Weights of a small mixture-of-experts language model, trained from scratch on English Wikipedia.
Size: 9 layers, 53.7M parameters.
Experts: 32 experts in each of 8 layers, 2 picks a token.
Below are experts of layer 3 (counted from 0) of a mixture-of-experts language model. Rows are named router (the router's row for the expert), up (a neuron's input weights, with its number) and show model dimensions 192-255. Each number is 500 + 40 x the weight over its row's rms, rounded and kept within 0 to 999. Numbers have three digits each.
After each expert's rows: "gets" lists some tokens that make up at least twice as much of what it gets as of all text. This comes from a sample of Wikipedia text that the model never trained on. Tokens count by the router's weight.

# expert 22
router:495518485505527506429495516528527409445436462492509471523577485500531474575481532584453525509462519489434591481492497476401489528525534458566548479477526452453463517512457459457552510421467469
up0:491533520478482438556471477471510501503603467456484450485612506492522554509517527583470518504418519540621525525499420515432528520427446481484493470499502427543466468450398483454484507473524454
up1:548510514465439516511486498501463498534500543584504442557515556478547438489440507568522508411464483522488573478493503501536458511535514619521489492500462545519464501524503499484505488443542501
up2:513431483514530493502549472498516517465479506506508463527425441513400517466396526467534500551492478452482447464464504486404475499481531501459521501441516482554492524475551462524506484491463514
up3:520519511509489453609498393506551544420467443561465498524511519469465516501529498446483521490472463527538511583499571448383531513491508501548511502417451500467497502516498494536512497525504470
up4:481463536495405502428469521520489535457447534455464488511507483443565504536500581602502476509481518502523538459474475496529519581449476434531520546474521556484529447498502488488559534565532519
up5:461459530489566529512517528491517478460427472531446482510553457529559542547470587524588459509453452559477529499500464516486513550464536492488521542560512524515449505548542548540574504523558508
up6:501521499473479541497507486527501493488519488591526450536611470542451526507530472492487501509505532468578566509444550517414500464479529515546489504538448492502571505466500599461490468498487523
up7:469471501559496517558508486501534461508458514544476466582478543467492510472470441464493434559536487432508487487471493476494543514496489513508494527561466511462491484453450470530470601460401464
up8:481527436540541473467502476531444466519550536491472534486499510579548536556581498493545499527539513501505542499500498532453487416485562495544465524575461445522459552494541497443540511494487477
up9:561486466551496456486532550524538534493521500485469576435519452544485475521486495576512462401481415501559519540548571487450500559466431480467467553514536559485432410476467468409476484462519443
up10:544459488513484516530500540485463554429429414505465499452497555473451568480533563465494547573447438481481496485513547575498526568470548472519557454548509507516566434467456528505490535454508465
up11:499514476513534511499556431506479550534553514422509521484459470474482487459543512569457585501466520407451553424555465489513546521499578488556533491506490497547543456532469440458505603428528553
up12:506430499516485524536461464560481545552574533487506511488419502509537435528497533468427498451526518488546553433529467476444498511540543521456516542491463480461479470519539499521539552463504488
up13:534451531555461442506564513414525442580399506536535549498550570477443510527399538504597600485523491465476491495527499487518479500473517508511580532466534432462518488488577436480430495517435414
up14:463608500463550455524457453519491492529517443500423480492489531480499463463507492480527485489504469553483488482450522508497445556468535441579438523513557495501456543503534421525499546490533445
gets: "s", "e", "y", "i", "a", "d"

# expert 10
router:523522439482518606416556446555504569503510510486454495491502465524531461522530541462481443495517548473503487544453467547501508504488541467507569433486582521456517508519522488524557505489544480
up0:473594456473482438516516497490525501457508556532481450383464508470639488538421487455473569461494510465451532460531513546542500501448495566512518528433493547488453501538496460442454532383539529
up1:536497514448474558517553503482461508466455564536478500529401468493516538519557412432548521514532500475464505506521455497419543517503502512542576554443425518437482526483503507544435490498529503
up2:471444480447538542567515505526492528415450506512525399473474464515490478489552492495532471519520473536423544547536519458505491449471515451528459529530509528489486523498411412417441492485506542
up3:536524533464482494532495469507502459469463529489541533533491516558493462472496596511449474441548486482478513501537499509545476541491422522475453532477577468551529575500524515570455541536451531
up4:558503524485507547558482428534437468571581580581528423498424511527472537507488460500604497421560559444473518483415507440433446443502533512506487485464562507574517465485497516483432544497502493
up5:494526484497527505541515501570521513459498554482455505501455565474504446467545465521543577453547461475519525515502550515531427551508496461508510512475484495463535494526489541486557450445572558
up6:494453449534529525467483452580600557537488500485478468484536475544526469416467518524494574550481511466607506528497509521498465511487428439486507477469484454495469525499513450484530452537506530
up7:596485494430548506469520473459531521543605503526476593558495429487484484492471506514502455499570471484500458497514598473492531535548516506512461512536544523476472487457457520552548444543475542
up8:566528503434474508553516449501553457497506495456517478487472541557467491519558491604470512467531472489499469551525454456541477512500561482605464478459518468520548515444523530517526489484520488
up9:530575496445511455387553493491544464453506543491532472493527395528510583559509479527578562448500539492443539513484504508537516509598560506511519539524485574489451521479473449451496492468438466
up10:463527499544432563564491515525586539548542470469508497513452507488562503492512460467516500474520453432510532501531523537502481461499414547530575542468543537461483561462464528535505507484554496
up11:515504464470486471445526501539518570525470478461462465488520545542490428493477501478513479494520482509534497522501575549524520500451436538514545529441489517533530516429452506549522527480542583
up12:427443472443453436485508553512475507504525534490480450618586470560505464491432488466469559523487514460468447513508470462530474550507523454527557536548511519575508456462514452525506444455430456
up13:484556566448513565522545565523546440501525540517434458519467565440493494511574473517449501542524572471458409559519446552484556594488494547529557465564532586495437469552485484501488482463501501
up14:486470509503478551497509522496419515502497557513598557563508468541547486513497444517497455556502550426484493564484510555543517522534441486416531498441495496445490501543435497570490610510508495
gets: " he", " He", " and", " it", " The", " the"

# expert 30
router:521495473531516494504490533511512424471509498486500440483523511524508479495524464509517492514495508530502464496495544465441490539535567438497509388564537468472507527468450515556590413500445485
up0:495554488513502554552501495543558527561445542485472492495543530474542501536459532579398480505535482501489557492489545512469483556472545523564494516582473481471529502470552519483456530446520539
up1:465544516461476503497417502493501494424565522517511554488483554530515497545516528532421526532486481516549525543503487524526490468500504575516483545549522494533483544468540454566582469432476457
up2:455497502489457537477558412459468500519502554565527507513509560501516537532477516535502507516531540503474464479503558519482472512448548504453548536457514491452495493530442514556508489482484555
up3:529569494529496483492474546432477448494486533495453492539556497496558511523511462508494543507500486538558524475526432485585440517461522572490525551493501538434509552514498450478536483449463580
up4:524551502483560557539451486488447514477509582472480502505428530472488514508543490547503521546479509522457432461506544568474499522545490407522422546466464464481515514495511549530504436482463483
up5:440493607571515553506500432480518527486463553592423529487531508485550522610523576596491485541448514452536494474490506512520516519534523483430514459521456528408474447432448559507511529498480491
up6:501559564523516500519499540520533494473453508483552495513449551500548500503512546516449502469536494522488548499490474542509514510455562461427467482506558499522478528465513518528455558511511467
up7:496494496539533542529533532488538421456496473500539517485491480429552542533497447506534475557548480598542576563539527548479438541456506470440514519430525541453419472531438491505590477540505524
up8:530612477498592425491518558530443510465575518541520510496495486581535426507489450482548510531442554527496546532441475506447493449568534450567529480491505508524562457554510505496473524440438461
up9:493523535476566545453521530504556534491551481494499517437527453497530507527563499536567475507550483461490499465528520497476522526501505492399475518482459548474505461535487513586535475537467525
up10:457490481469510598507489499548485552477449500457557500518470467517522496530511546475488516470464467498540446446490503541471499509489587478508484526488540472488555541468476475468520494569441553
up11:522480459491506539461493538475498484470537562443479469537517471504527411501517439514536529514525480528518484509556524512480573488548540549554510454517568548524571542491436541508553566468444541
up12:564589510477514518494485458495545488455545466470496497452529511517475501512464456519508538525468492556500488486442539517486575478521459442465478551461447341516517500502508465486487481474504429
up13:459511554546488526555580509446524431456519509568484528444470501457476516418518529536500451500458470530497426542530483455558590518411583510447549503452518439540510496559529419477488521477448502
up14:488489526520515481511520532458529434551533561440543519454459505545456529503474440533530474500436507541441444481430495510502510660392483516522549561563511511534437495473578487502472512507494496
gets: ")", "\"", ",", "),", "]", "}"

# expert 29
router:470532520491517591512457451516511460513500455493470429436584505548548491559540517523439489536519515522500495459518519458469518500522499612490582561493539462473533534584447450489575452530519462
up0:493490484487465546425432490524524562431503532472431526564507471475478476525433490425482529513563490485447433482517513522496529526511516516513430555518470518462525507510529484523567497513526553
up1:505516475471532459499490529473471554541587439561410502518526392514551470479477534533455465462506486552431497475494505536536515539455507553508496522522507509470530418476544440469525542574540507
up2:518508473520442493528461514535504513506556460500487470490531534470455506521486594508572519426486565512502480517501511518473481507515492465446473536550481534454480482456510513500466502442540520
up3:528474518506484463455488521497456434489595556479528534475446459529461488463525478466527497529482570461530457511494419500538510447475534450530524487516499497496460488523462507476590448567488486
up4:513574477472449478508531516486484447483523560431454521543581489505480410471440485482496528572537474479565522478472527480553501437612501471521524480483535458494444557541501464539497560476493464
up5:479531540446467580534489521473471457512481498504434490434480482551472436487496572444585469506489482467516490543497528493469458490459445484394475527501505522544513519501466551483551476504535499
up6:460588471509441506447481437519557460507491489475588537513483509544459470573453536492557435505517465482523477499493417565482491500561502543550503529535513500530484489510514439518484491497448451
up7:456488526469472440522567521474491512450504530457456485499550555484558456489541562509468545506391390488532521486548441506560481516493449483554506497486506512485532453495501482442502590472503455
up8:438511505526534545505521446458448437506565476491434402565562510535525482525539408504457507525549553507521486507483479517491583495491439473451525471504514517469564522524466504474480550493504552
up9:486455478455466490504549569522471530507442588460487577450430543523502433524510506506518486535488532487489455486570549466513515492434559505530510559421513501472448471506474474552447463392484502
up10:480565523463509445432505428544548482538524451529515474451501614464529429435452478553513484494527510449477494524462516467399496526472529438491395502564501454536490548492511530527515487478508552
up11:464494546518533538598575489482545526535480487497477413513456504500558456487558516522564541513537465520569509546560532628504510572548515561481476505519499499487449403456515471498456449499552598
up12:525456497473471500532484530451504511484500482520460532467508514530447518558543504397477492493483532589394478452415476450486563423467493521448541533486531437503487519481546497528521463540475458
up13:462483520461499535460488501502531527459471454451484512445513443506542450495482522585500490462570543593500427547507511473410463462538496518444515511543564550558472479434485430450482478466538484
up14:483510510503484530519470498416496478487542510544532402538548489546440490506575524506486456493546446486574499556468468474413484516521526549490575501472535441486495482513563520505512477521454499
gets: "e", "a", "s", "i", "er", "o"

# expert 26
router:543456425557522497445517537526466502486460477515442487524526490459540492646504565496373498485543521587525482447486562484524516492487508554468572552487516500484532507479533483510528420485550480
up0:542503465578483526519583457527537546498512475546508498452516437482482546471507462451561514524565562569457499481414480539518506491506513541498466506546486559476517493533473537465487500474529506
up1:481502438529523523514493547505474542497470512525400507476525545555481559494499526472549457509484516567462548492454516500445475447456505501451625469513519524515514444449525474475510527495532561
up2:450488437506529598602482524455468433558472497484482501534486456488333442505550499602485518521554571427529564472502537597504466448518542543588513505521446520529482415537479530495519500553519484
up3:538485501567425505485471554445494472452518564497443512488512490515436538524397560514513500537467517534532498499453505438520486447546502483452525487479478597453483548510443528576501495508561466
up4:541494457506462541509479531533522507510465527508441524507477484564520515514561515542522444522450496552499439494499498454545488521540526506535477533449548494447550546453494480507518427539511577
up5:497449538517506470517478484508556490537529501538579506453519501480501513509455518525464451505475460490540514504451489478553450544436478467406545552510569491508491516468490529476498543503487423
up6:541522555470518472542515545557598524464512459441522453517514546517448512572558478505518550597532566529478479500525427465459521492498515450503534550475452472501503505562549528496506501537519484
up7:528527546443463528479507536512496559478526494505541536567455437425500478525543471465396526517488568498489488536520496552467480524524488445499464528519523572535465503457507496504596496441543477
up8:421478479465482518510506486529446437471523498544504580460490456485525524565480498482566491479522504533581509531539512557515426470592511527441417492459532467524513528492443511584482568511424487
up9:408450451547473494421504568512491472525502544468443563544529535527493508501478521489448509524551524480568558424509466516565492497527459483462494537462553588518491520521457531501571478484524479
up10:515456515513430509459538563530509569451451543538495534488492519528478532434560520541563485476534478577511529455430472504529406475507556545501504512489538541524491510490507476476474487469552552
up11:495534526506572527439515505576581553499495538500396421453464401514411455425497486547513451568508545458509473508494541510520552508519504439474498495546481537528509491470534456493427506467486501
up12:516511441509444528561489473400496486495478510535429457434500522562445492512519592506440386531497478554498499448576517529550518597477488474503483559518553501502445526507470536506476580495533603
up13:518413532474485536519470504525526491492561531445530444475502498535495540506490516524483535545437479548475491462445507442528443534369449521609458501517526494515483539573550523524427515473474465
up14:549416480499504487472513525474448476513540493572504552522448490483582513562462587452503476479479479511497507486506538516473535506448464488542546520490544505434500500503533513458473520485491492
gets: " |", ":", "-", ";", "|", " -"

# expert 16
router:569507425486538486502455501553499483508492443479595477498513501431510506539539485514428488450553516627444472461478501555546502571494531494472507559527539465481520568445492480510517484540496485
up0:525588552453499457543535546510510416580564498592545541555494540452440474517569432525553502483525483598477495496443542569532506488459480528430463484483495479538508487534447532461484481475467479
up1:507487465482535575565420560436549473498472451547508480489530543450527453542556496512547470540524513570489484452497516541511534507495516544522543531479528503586596470509445597509478581516551500
up2:538531505432514543517469524465436504574574508499444514457524487502521546528486490458530534506565493435451508563479437481546522503494424516470528582510561509487513509488504505517474501539535478
up3:498565491445414449616485474497558499474543474481493511500494571519536524471434550535505474543502455538500522452541547525474463504503475519414516487547508529445542449550480446489470568523530479
up4:428483596537441530458539493516480466470598506462511493538525520502472422563470495540458491507502557515558455500444461524526481479483544518534546460495546441476431516542519483515479497532442506
up5:560537517411476434520438563538509493500481498554495464569558473490520425557504498521465489607547469450490478488549451487537465530475439467499529532454466511553536485452438490513508502498576464
up6:521516394540540549462551490522517488472450511489559519567514516438411524489482478604415436541583523480457542505479547512451494485507448440468448493496493478522422480422475566531487483504485535
up7:411567526429553568468540501592559461477534489495478473549506491487465454502508483465540473588503533492571471474493490576469547480533490461498568520483529512536494450585522481470507539466426506
up8:508517531560441523476461464549550488559492507525458458488485532535550401504499537485497486528589464483518526423478525527558579482440484572538491480473501568511449531559520509496544566542498487
up9:494595509442555528450479447516559475502486519477494478444515474495442405515518443530516470543505476518499613444563573462440491521468563531513450539436531474527493504487585535503455493583406524
up10:487491454510505391579545541514492487490492497518629585538498514579519489472540550523460443478584461573368507516511466386459541511486525537488534547498449504490451530452440476459473470495484539
up11:506571478463466469463523520554453509410519446471432453482441559434564533516465520498491451506497525461491482555501517494516480443525527475413492552531519461497487477487442500499459512419489499
up12:529520441407451519490495458534484449465536443493509539553493497550487477519486553514500447518531502546487499532530455457453433561560441506477456546483521508531475512462471485487513433502471511
up13:517501532527532534538496446481496551533580523474518566518543507578478419436589464521591378484502464515530514473582486536452422499511574484512464482551514489493492491547511500515557511568474521
up14:470488564523571534472527573450518504570484554553454531452561474562493468466500537499501439571453481518453498545511462522486536528512528554512509564521457586557486561485549515544490503399479531
gets: " the", " a", " his", " an", " her", " their"

# expert 7
router:495497534510552547471490498542481475452498517470523466512540409499528454479527480486482476455539541468478482544419529424479514513565596476503526481542517420529500524496475476574574461475482469
up0:457426535509505583486440463492477479535488549484491485483484521571444503524508545467551413514553499452520566502526422489466529523419500577466506454488502531540460489516531518610547448479472436
up1:449477549482453513515571497481469486432479495551444534500479523493446513360496493433441489454561474529498518468467536532514515459467477529508491529439506430580487548571566518489480479433519482
up2:496579460502460413485554499485526508492591510526448499478442528476539513508494510564450611467560551558443527550518539515480509512528499507521556468516463455516517496499496438484546517523489473
up3:513503527474554510448479432534517476415590537552554496471463494469518432540509467497490508474472544504497548475467539482462483470548506509523512464508534551490565502457487492524432454487552472
up4:429482367491522488417465506567503506470470494567475499545466493443472425517516527456484467506491516448534481540492510464450556556498552529513475461494500459464472422443460482496563522525478418
up5:486489517465497554503499542576466486538512469539482428509478593507473472505493516523512505431560506493529496471496552529529525468479470531565500560405569588523504478507484447516494497481473475
up6:466602505484497537432526541508522479466507567484570528559528501577419434495550422468495476481484492412498508505508519479487428535469530508506515547491464466493489487456477473594457482506481458
up7:464535509549509421554450550430507552494523452534520510524471515474457472541447454492447508522570511553475441510433440509552431529525523533483518512577556540569460493517490466500553501507463505
up8:489486503531521469447548564577450528453447507498470553497534478476497522466493530431524505523521550539498501567566517474493510442537462530409497578533531466472442489530459543468492449487497514
up9:532487472492514514512558519541469556566504554556457538502472391432534460501453543533473435520454553519519494560448500502464509546533444513489509411468500502469525485544409481465453502501465503
up10:442440465522527430464543515556492507477472534466534520500507556489467470578481540491539449496467560437442481448523438557519518444437523444491480496509395399508409471489513570531480497474428483
up11:500539468471521438481448502480496516495524521487456565485523499477492488545465519550457527478509508464486488517496521528595441444460458446502530570481515500506449532475549543474462496460514501
up12:512524472511479364494504490486478470476489546482465507508494566583531513565450520549459538515517490504517478452550521477439465507562516482539506542489436459426442519469422572568526588529511428
up13:480519536540597456512504555454476474469508493496481480469568494449613541498509535556543456505536470496456504520514474536450451566459521470447504544474471541535567535563570474463555532412501529
up14:596509556453532509438533493490423533461521481517467551484488538535559462484532542562453472459558534460543566485536503488517487503539580494564528525450477454561522488608541493566485497570461514
gets: "N", " |", " ", "E", "W", ")"

# expert 25
router:509456465563571500508480499525522489459477429471572466503561434448552499494535472523458458507562521516442446508504552468477539509508556451514532431500552432469489551471491507559509467528524469
up0:482509483481500402491471447506510467543481525454493517478416481526504412523592534509493529498511386467463509525442548483582551559505541418520486492429497464530463459450580482482432446477513494
up1:461505445518484525459473600548538478464515541462465542489442511529556478499535552481521517487492476517518586556512431569481558511538454524449517530497472531453439511475480517549466463515452480
up2:452588478538592496475434568512572476587547425560489511538514437494541462545555489532491477557517496525414507425454536488451502534462513506506408592598544501527491523489437540554477472554508572
up3:493397454551572515569500538501438428505466533573512468505393492474507453472513531516414400488499500550550533544534521446414547516554532563526484507562564437563503501519488508514447496521517550
up4:531499540540514504482502488508512473499544479522515506503575527562495488513521532492542450479454521499496509485439563486503476492504464519471516521461554420480521572462473443509500424496507449
up5:551497544503587489435491583532524495466440525474513494450478388525492488521473515548469568434535518550471511488511475506475478452493529516491479543509602437552485488487525561531451526554496477
up6:567559492459537454433481481559546583455489460495516485505447507473626484487522464475449469582479505487515482522564506542447491474515455499514497491566510474448473522510522491484540528510552420
up7:522550451584463491441517509485478505535503492449520455507421526484517505541487455466460548549481481491540506477406464567402497503481524458528454532573526395499487563608428507559489455432435496
up8:549502541484538494472504487545497481453567458526477433464448448522484612525504449517449548427524545510446568548482441531510577515521519472487507498513503501470446496443523470605525569486503536
up9:476559542504530510497530546457524494518493489472472492553549522542520511524509458487461483542478462467516463516484471502515477578531485568503436451480516580517518510512536492487518467525504558
up10:454479473434433548466461580530521486490530478567410480482569560506540572532519516501515512459549529449471477550479501510567505447521470555488492561559492514475454446467529486461508475556471544
up11:522501495518534469565551544485544473530530536498433454460518512526550492472435463500486551457521560580534477453499488503414474514458438474526464447589512460536451458518456596476517549498432449
up12:548562491536474466473548492454522505494587475475459529471452502510452456555459560456495511488459489459519474498494424479539569483399415502524476496461512392564533475440512550506433492481518498
up13:509507586512612472481527564519505531479529515471514513484394519537566521464444487483511516497575484436507499546368498547541464489529509512545500533552455475508491511557500549524535454522541462
up14:538488470486488499529549522446495469567458481548501520485519481478478522486506506526604445521521506528470472456527451533511453520490497554463525519539436442456504506548528501538454607514461473
gets: " the", " a", " \"", " La", " 3", " Le"

# expert 12
router:522570411524518521475539522570479499506512487466510420471518510556518473527519510549483497488510502489514482530457575515453614537525519511460525454480544510470472525468459516589490514456505518
up0:551470491523557491489497499504504487569516559498385437512555569552578516500409514605450461466448518526495498504507470469481510469495525508532587539533554572507483516511548433524521472505445558
up1:573557487530561504471426508535569454587505562504530595531568461488483433531451488547516473486525479550512507520527558522490458571475551502394486465483496540546555526470439461491600470421477507
up2:541480537553530441582528436487538567485537608433464457484497408514530527485494487478446483453560504523404531517459558535474531561507476447442518484424531527567612510494560537514546522538480480
up3:442529436455445463522536426626478516477475429538477459517517484442474485513534462445476472532594468524401543486461525478452547581542519462441456463540480457386486468487430541525476475476555529
up4:426481522568515520524459450475429509537541539485472504524446527494437441514512516475482512480548496553548458554540453505441529565546462535457481431491471492468453495541534479436557553509498448
up5:525505463488549561527449423474449450546548497486493579430458494515465573501479514450466503492523461459489526520507542531447439567581474471456447488533475567500449540526535454573535536478530428
up6:540493447479436505540478505516515534450487531483468489445456529535497589555538479509460559484434511446602503479532517519508483461506557503507485553514564521522517507501401506501497477569498536
up7:499546479501543454460474451524479481407476479489503491589493526472520483504445481554430551475453512521479558484446500505459529552564485482530463510514473472499570501525527450463477489518507541
up8:541481498450503491457466522496458436562435473485517505513484567547502562461451510491526423418453536541486506503473489537442522548456481495508532507489519504522468497473469520543569563505481534
up9:493556540496498576613504507610521520440463501482429542493517557557545503507506546533467477454486488489494513489567551517528515512548519505490459495439516483562450521498571460496488525460503522
up10:463519498481579492490499546565552480450575532522534563526500458552527530537516450511532499528506438412545459498468576537479523522469426464461546541526533493521460481492520481575485591478468551
up11:486526495509478579557566494491524492490478535529449519458463522449446442483529432583496475539455485493514507539467371469555497502419460480422554493534447519508449471544476499464545551456530516
up12:471522556478508509457550482499536474465495471437446540472516445446520468443532431554562491526428471517505515584565515564438447429463480461504520484515514507507592461523538413543450514455483487
up13:397492510490491527424467460568502541446471487425474501435472486510568449502509464485444502499493472538547478484493502502494443511534478514533473460504499472489482500489513528516519485479479470
up14:505584465530557530535473453544462497489423518461476450555489489515459477487576460517438565483481472466451530448509488527506468531514593449498492502485523464529506439552528484485454465488569539
gets: " first", " other", " two", " all", " one", " most"

# expert 13
router:473464530524579578555547502527449509414467424422554448516509431503570473501533492501461472479521483508446490464495521430451500535532570462524487452569594477499523570533497480546501464514488505
up0:502516542414499499486524536525456498500495491471547517520491515510489519481489491440629484454496524536534419469484441487537493470459507515514561469540479522482465493539530498495496483447454477
up1:447526566486528449478477490483484522460523592443474525464576447537485513520498488520537477429481464582496483479504534445492587535542528486487465526526496499396462522519463497477501466475548470
up2:447411460547497468504409532510501500518448445517475401518522525520581467564461461625482515465583405443516538460582515452531545464470522502509518532584496530477519598469498479557592530472503518
up3:461510490486557498488522528556505443453500483504482529493512418467484549495458520460506456540512495432508509537525471506526449508479516458448565489494440536530520515529546493549529542435515610
up4:512485553457421591503580484526507499502518434463460500536488512572406498563497510401420454528432467455439460523486553446541436549545539544538522465489490539498473452523565508454517515437440402
up5:537540467521533471495495486585532496450459486510496394463498484491515532491539513409453578466486505529571484544442446527545516514571461513476438484428531516467528473503441496465482509485540480
up6:492505503548493574453473399501581437421476484442521495455425456561468449494456510496496494598538511512477531443501452502471475534559445507549524419429556493558507531497543480476467475509467500
up7:569553401522493551435491475583485527419504431451488508479511454503547388586476528524552507486491460464489505491500517470485454550532468506547563520501510506545554461545518459507536555579467471
up8:518525438473527484473523470525504460442542499482502495503480515480463446552517534484496502538445519545438450525504410545489513517511466447520481478431466452520497504521578499471420523504445496
up9:471450450475493540465520471454552510485488474594483498491523490503438523499514559537526467456483451527463499533575512475556456513514466493442430476495552532489393553510495441478481595555481499
up10:474556503447558496523517435518547542476430502540497461523527502443556459495608490485471528425501484483465496473554431465484470527523441560519530486441559484449586452546488491541508546515513512
up11:496538536520460527481495525499483501490528546459484539524465444470533509516423501539421501420485477530508533477471477484499502462509553484466509484466502547504454534496536497524506541451461537
up12:498542433558536546540518479520413540570427521446498473488525464561450459561513438492516560459507552513470539481473512476500563517488531528497475491510526520447483450471490505547468439488545512
up13:487516513473475488544529454521551497528563465500503465488564496485542502500505419502540484474479496517536489568488470474507447493540584536490482472531535566534537509491484484476565517492460477
up14:501554479442476570503526517532519441535510400478482515412559553530525514530572507464471488500501530509562487470484497520518503448543472529503546515516524432482529527474515549477447444511510521
gets: " |", " ", " 0", ";", " —", " 1"

# expert 11
router:502487535558560458521484503499538478425501522486520488476534473481542470580520451530497497471534526583362418523471526435482614450545538453529540423477510462518438578444485462508544487515461488
up0:558469517568551511490481470515520488497422460534491594546535573526453469509456497435522502484424529527555555453532519521518537489536519541536520497400415460468517517464555428462476515440497452
up1:456532471511559466546502452494404490495472543530509511556444483451505467547502501464521557496494496455481481491504476462473512517508419446444489459490451437543513541453544513570491506498453602
up2:548575601480536530499521483484556492518520519594519564482497467553577617567454452554481489510519478487542520484519493503542512473510478491540525529473519510516492600533537506499530498468461508
up3:437474539514563455500453443480495482521439452434534515483566529551510495510522479529455530471460506472492495464488457492428519469528499521501522528490436483472539431492466508482551510503431508
up4:452491577519479510501585517478496569491429559489464579462562501470538411501485502515490423504500511488468559536594482479458536453410444478487489442452513489566498497545503529447505493477484531
up5:463503462519524494497489412467378453461413523567550536589472434460455455532483468479516504537519498608472481549541512501512543544391443449518506558511476497467458494488483487575541481499530500
up6:532503519483487578474444499446526502498534473486502546470537444493534458561515549538530389432454534483561489489508458448527547500429486466477462489489494530562623496562543519497542470536502473
up7:530505554447524479516542478534576482512548460499517476445444465506477417529554469452482470514539528475613411481475473483545455477454454479596548482449569556564494552550467534490597532416490418
up8:449486450528494425529499445500441524473428404521524419589563561501483541451501502477519508535505510492481483416455512508485463553504489493598489458456510480457506537500489530525460523523417498
up9:431447500491460450506522472504493577474510536496453471445472582528495512534471494527510503460449450519516490526510466493490502476435445471503424547495515521516484493505476445527593447484481433
up10:521414527564451535542463540433491476532464556506524601490437516492477479570526503580503489466500485564502479514504471544552546539479459496487444587517575519528515521488463546493452497392536500
up11:509470425553488418482478488485514510452431550465456514517433428485473554505565452515484450518441496494482502528478486475478457604562501471527537493527454550518504486493480465438555474529501496
up12:504500526542487497541521469536448534470513483577503512504542511546479455529553495482477474518499351513471558497454493481508549517424437433462515472511473494479498553557463537497518547533510473
up13:458489495508475510496503468466471521474458479504441460523552518495554571568569487468481492496515481494562487511438503435509452494489530591521482518537508548524512518505464532527515543515525484
up14:545472432472515382462448567513477539495530540411518505474512544528477506511460561555463450527504523567426472488505445471507501564471593476591470452476522505493515501504451480514513510462462518
gets: "s", "y", "a", "man", "d", "z"

# expert 23
router:506467476526588536526510509523575462497495436458553471483552453425535489493513497514473466481552532505461452507511558457487520531508559434487534397481555437473484556462513521531543471537506489
up0:525610520471517495531453559597537494436469456467488482476529481453490523506488508531503534531549514484541526562489538477501498462492468448506488534456505462453526520483441441500513436462490606
up1:453547498481543565503539525520438541526465494492465480543471536469466499490465509449448504562486395532509466549483568415482526487547546512508459533514503501543536532524492528467513474542473474
up2:504446510542586517490485494437516511507476506524471510555518527523515495516516486550522461486435521567452487488531461445504501525531480484478453531484508404490483458470524544573570504475472490
up3:557486588543512504451468458520482502498577503529426435486538495536514533463551482637493520487489436581483493482454534547558494499452594532480545488476516463438513534522482550489510593490445489
up4:505491557513482518487519498469542535481500528504481534540480505541482485572453508526521483545468447526505537509480495471490578427476467509517492487567484522475511512482608496400487486412451526
up5:443462458492520499493508571466467550571563464443492505558455537544496543456547427460511461542533458507548468563515531414492527516506443463550485471521491466439497507529523482464532447544508492
up6:536542502465498510476504440526508478591476577553499521526526508464487523481503519538439583520474558478483511560501484449519464530549517535467472470554547517514533527438434523600475396506490479
up7:495492508495545507542468591451490449550461543541472523555521498497570466498502578517463517584543476446534513471492485469577406512470516508539515494432474475540571481460521497483609495415493612
up8:454469429481537500487455563568512547528510427483439481490533540448477526478455445531477533583491534556478515498514466541475529489500553537532457524511511495447486494489536527469534520456495473
up9:507524459591523554469473479555543498505497564553532531485519519507493465477474540531514432475463484513454525521551506571460568482464465474493545509504410527471470527480519484535531489482539473
up10:426534541528564511493509503610526444450541531524508490540536464560487537483525489553527520481486512529523529594509509451490524474481558439506510478532542513499526580453486416458501524491419516
up11:489510520521513435521457509402530487576504555485441528459557466515453538502506525586484477451468488562474563580453486544546494518445496546506493479552565406523489480480484523467505476481534488
up12:468516545541532486485488554468531406535529540538429534413492471533439562466472573546408525562557475506460474526527482495480507469448520500453479518520491485500554477492515524532534506552514503
up13:430520445520519542509491497551540455538410542379469510403456508521512487468485439462496527509595444495549506576532439449460532557407539449515500456490535545540534461472517527487497561503458517
up14:482489536533472449554468483536520517514503460530504487523547570575495485492529521550519491537561429459449402508490457439525628514546517481433501579534555448544488516523451511538520479489491523
gets: " ", "s", " San", " C", "ucci", " \""